From a checkpoint of a small mixture-of-experts model trained on Wikipedia.
Size: 8 layers, width 512, 118M parameters.
Below are experts of layer 4 (counted from 0) of a mixture-of-experts language model. Rows are named router (the router's row for the expert), gate (a neuron's input weights, with its number), up (a neuron's input weights, with its number) and show model dimensions 0-255. Each number is 500 + 50 x the weight over its row's rms, rounded and kept within 0 to 999. Numbers have three digits each.
Before each expert's rows: "comes after" lists some tokens at least twice as common just before its tokens as in all text. This comes from a sample of Wikipedia text that the model never trained on. Tokens count by the router's weight.

# expert 10
comes after: "2", "1", "3", "6", "4", "5"
router:411474530426535373540461442412598476451481541501453527397482639466468571464553515420510469516467537564475473543541559556447585479508477506487427495462566437521581578469566515550554482549453465487441477524524447483536451563521412478499542540411383513526498470476444531455481466467559450565497461507450556446535419436564545499469505462425470535530565577526499453450455540549463506554486533576440532510554477461515572568552505488512451413537481507595485513545495532455449478561527508541510406575544443500506518550463503657478589430501492490433570472450503450437388578528527482426396423541472585485447493546518571524456407566533505485511504499532442510482569473503525558439541540504494404563509422520547486519485457496515618559524378424444596504550529454530475550523432473
gate2:447568480438596500500478502486538434467463353504535544450542514480515499521439468511500490548333526490550489494407560457460539433561446503544526509560498531466497502478474616421517512461542462479592502630496440449576550474543486499534526540531645455604609531450502502463484446453519505538439513550485464500541535546447442605518487497523421451471447482450498553455500436488398642436428383509492387495432482510549439550397566529472530450456484540545497483469494576465480539498520548436625573539586477483525489523467500542500487520439453615542440579489462506424565537468424417418559511501428416569559457456497402470438468553569454512507475482465481537481509492526526536429595460497511483471530488492433550467491550505497489558462627419545460487547437517521479530462535547
up2:387527447578624499505432438601506508582487506542450482483388551568547455512526432524564512525422568460494426527494523393478504487502453508527517429493524426451511411563455593509476444546505481529563441613506535436503506489447479522536454504438571409562528473506470494413507495479416484513477480540551598425393521452512482538464551487628512443571491427534429484501434550567382487481456487461582455478414435574458472514449403537479473519472453482501511535477544514584521457480594565441577549490499484532459460474508432532516471571470451518599423489533506572503490505480500455427550505537448453491499454459470526548504554541563497490475530504551482472569485462505482387437564510554561495577519476535475600488475477487483568440418568455552413498497522472405506482488565532

# expert 3
comes after: "2", " the", " on", " in", " that", " November"
router:469444489407574421465445467539620421479514574503409606436542480423510525516566502458459573513545479581482484536512481457540537439514482490484487543565550538584514553450552447547504417521440453481395556386443427576507472478503452538478516544458468548527508542556458422516551446446506519491531490468403408536464536418424471453465557454418461417562521552474475561405484520507517499559577454436490559545504521522483493500540539450536429525519530410534485477561538545389454437542549466600485474576444486463468534546478515526496559487447470408473620484591479539565476469548556563455470479457469636512476480518591515431528490469454499545515509486467416444441473509449445482548461464443453446561496511570585492592452436488508537572573417447418549527507604486499539535513463521
gate2:486483492550576538481506470456519511492522575547437468489553589580459479599527519545401486549422553413476578504535437540482480491555590559476538480502435463494463462549428447497591548482487514527481515445533473484490527473481534550629487519476438469589539598569407516510522561422484468540471510439549520533572462520436467524503460580540549614472468597585530477472549491481528491523431510495564422522570534490523543517521406407540479503461427467503549524428593592456499465416517503485520505429463516465579509554538460483512460442517528539548519519532528478490467588502488592629585394525532428477477443578505476609505473547402454458390639429525533555463505516494538523534520558537408475421471570524422520449545484532568550579471525455466546523506427522508554507510516532
up2:442510463597457520454498537522552466480509455499535482452460605498432468572445500571419463488521543494494568528535446448446541523608521474497535530475462604495526422447488550482538480525479490401517571492481500464410484567537533457506571527526498472525539557483492511519543560401421500368469480478552478462544547452453546590531516521572578408483415584500551423498436559580462449401437553519456580558445549452486537527412409491559529518542550589539454501463555502514532476450468574463600467523530501531456499470476464545405488468547547483405522547490490521472474482580474477535473543549589508386491471458461488594455414484458429494478499572511513483537513529566463491539419487493463508403507485466556566511535482482482503486473569468433524576493454508579491523562592542

# expert 8
comes after: "0", "9", " |", "8", ";", ":"
router:455537460543508454496520542522516531427476402556510504463505499506531460521522488531539508540462496563473516489460486449531550519469495433508482418552463515517444464542549590482459592498512511466624457570518638465509604539492432479565430527527478507525661544502464537488474502487497522519432459508494500495529497571448536522523461386573506580458517504499495527462551503569544545476525420427522485517536463512457429549482487556555485541475451501545536539480545574601551513435339526602505503590456434409503597545447523562470421515502416518506545448533460526523529537512480495499567517465529514495633455533385480504445521533462460554490441469461499527545502488472500553457544490592514521448512510405521542540471483545514553516463444484422548395543459549492519463484563501
gate3:572536566448580479476477469550438585466532456436546524498448395544505544480533552457473396533492475476536608507524571492505454462424497519446447590514544494526475506457420512553497500546507486498474547522511456519460463525530495489447493505569532533475524531503471445494467483508392520498509515525512503500459394472464504445517597509440524509504464503486548477532481438434494448609497458453544418416444534633546429473473524488493560479535511482447436590602484532446530554546561542464427533436524502403586528519533534483571501466512525513365411569436515413444509484489515426498544521576486329484465534467560492444526521519492441559576472424436505471517497524514552446442574487423578565506588569503505525467512528486518549444438531552547412518480508446357485489533526601
up3:520483489521482477422491520487401600565546428506505530450444463496537479546518522484494576573479470463505511497513518519501483501429559559554473448468448423516413569491542472540558460448526408470553497532498564420538458510467505483520562492482470497492496442433476438486509474418574514472541520595473448451408517515541584512462532564543485522525596412491420566486438498520457492490455546561440489397414489550463512490546456555530498557503514468499476560575451412555494440532584465557499526467580462546550503532548597529609559546451526546451523476416506519582516444428476470475582570489480456428467458501496379558569505504582479601542525366387561431568486494425490480498509456525479495442487563522455588459463523492450359433464492461496396467485521530472511431491588494

# expert 2
comes after: " of", " in", ".", " for", " to", " with"
router:636537457474508561546592587538433531478496463472464498497514466459439479462408473425473494485582502497529425523465504580443465547427481521473510502433528539560517519510512430483541441579493596514477526528445460435419628493482542529531490499492584519557397448547493503513492503503544383491500635556509556431602518533488438511510496525496518560453406517561511529510520508443426468486442539501441443458538565457527381432514512502449451475504516446496500469527492439497522520436542427492550529410509514552448548527522529478557543476443512472481502521538585469415579460485517437467489486525520483506410452413494512600482550415476432485536506399501429492516563452456418523620560476419522574527491523416502575509531497399485458484435518465572475570378459468521522517465418501
gate3:479465509505602424503456486471506458505484496589512515497559455536537492552504431418500458449469439470491492553574460452571523597470519472488513484531533530563466473500513441519546474509523511492517478522621509423558485526466479589521521376435484502476502541416425574545473585487412577525541496430535497469465448552482474513580476416488578478482546428473602357442593468454549496465519457437577563473470537554488460566521503474398513486393518558535474571504452480441594531589466454485498516514491413467492446502475537613581486498449556438554577470494442456483554444465424437443449527576497475525519517493502427567532544511459504546535472414532489490519638467460555425497550442450418500473551487533465417461486550547432484533526487482579615458625532462565447461501567444
up3:563455512541529487428447497436559457530425538552567495476481491522518498531660439475481462507490503582443493614502477474539546489495449452541492400519469522548460630524554517457485507421485481435587561462536517548516477499466468529510528455495477438459466582460531440545412505536440505478531537480575435507506543577424440480583500387555507514589456490381504368474540463593567482523501441507549432560411498441555486529493454455466503576495563470502517557553516557483571640484461508449534545545549516483455544393446486504483500423526508439514598533557440420439470523440462493356457585546569453417459468519528445484558521529461554542517505484480524561493548513500603506480474435564422543567495509520439507437424532476480495519533468565521568498523562512505482498572639513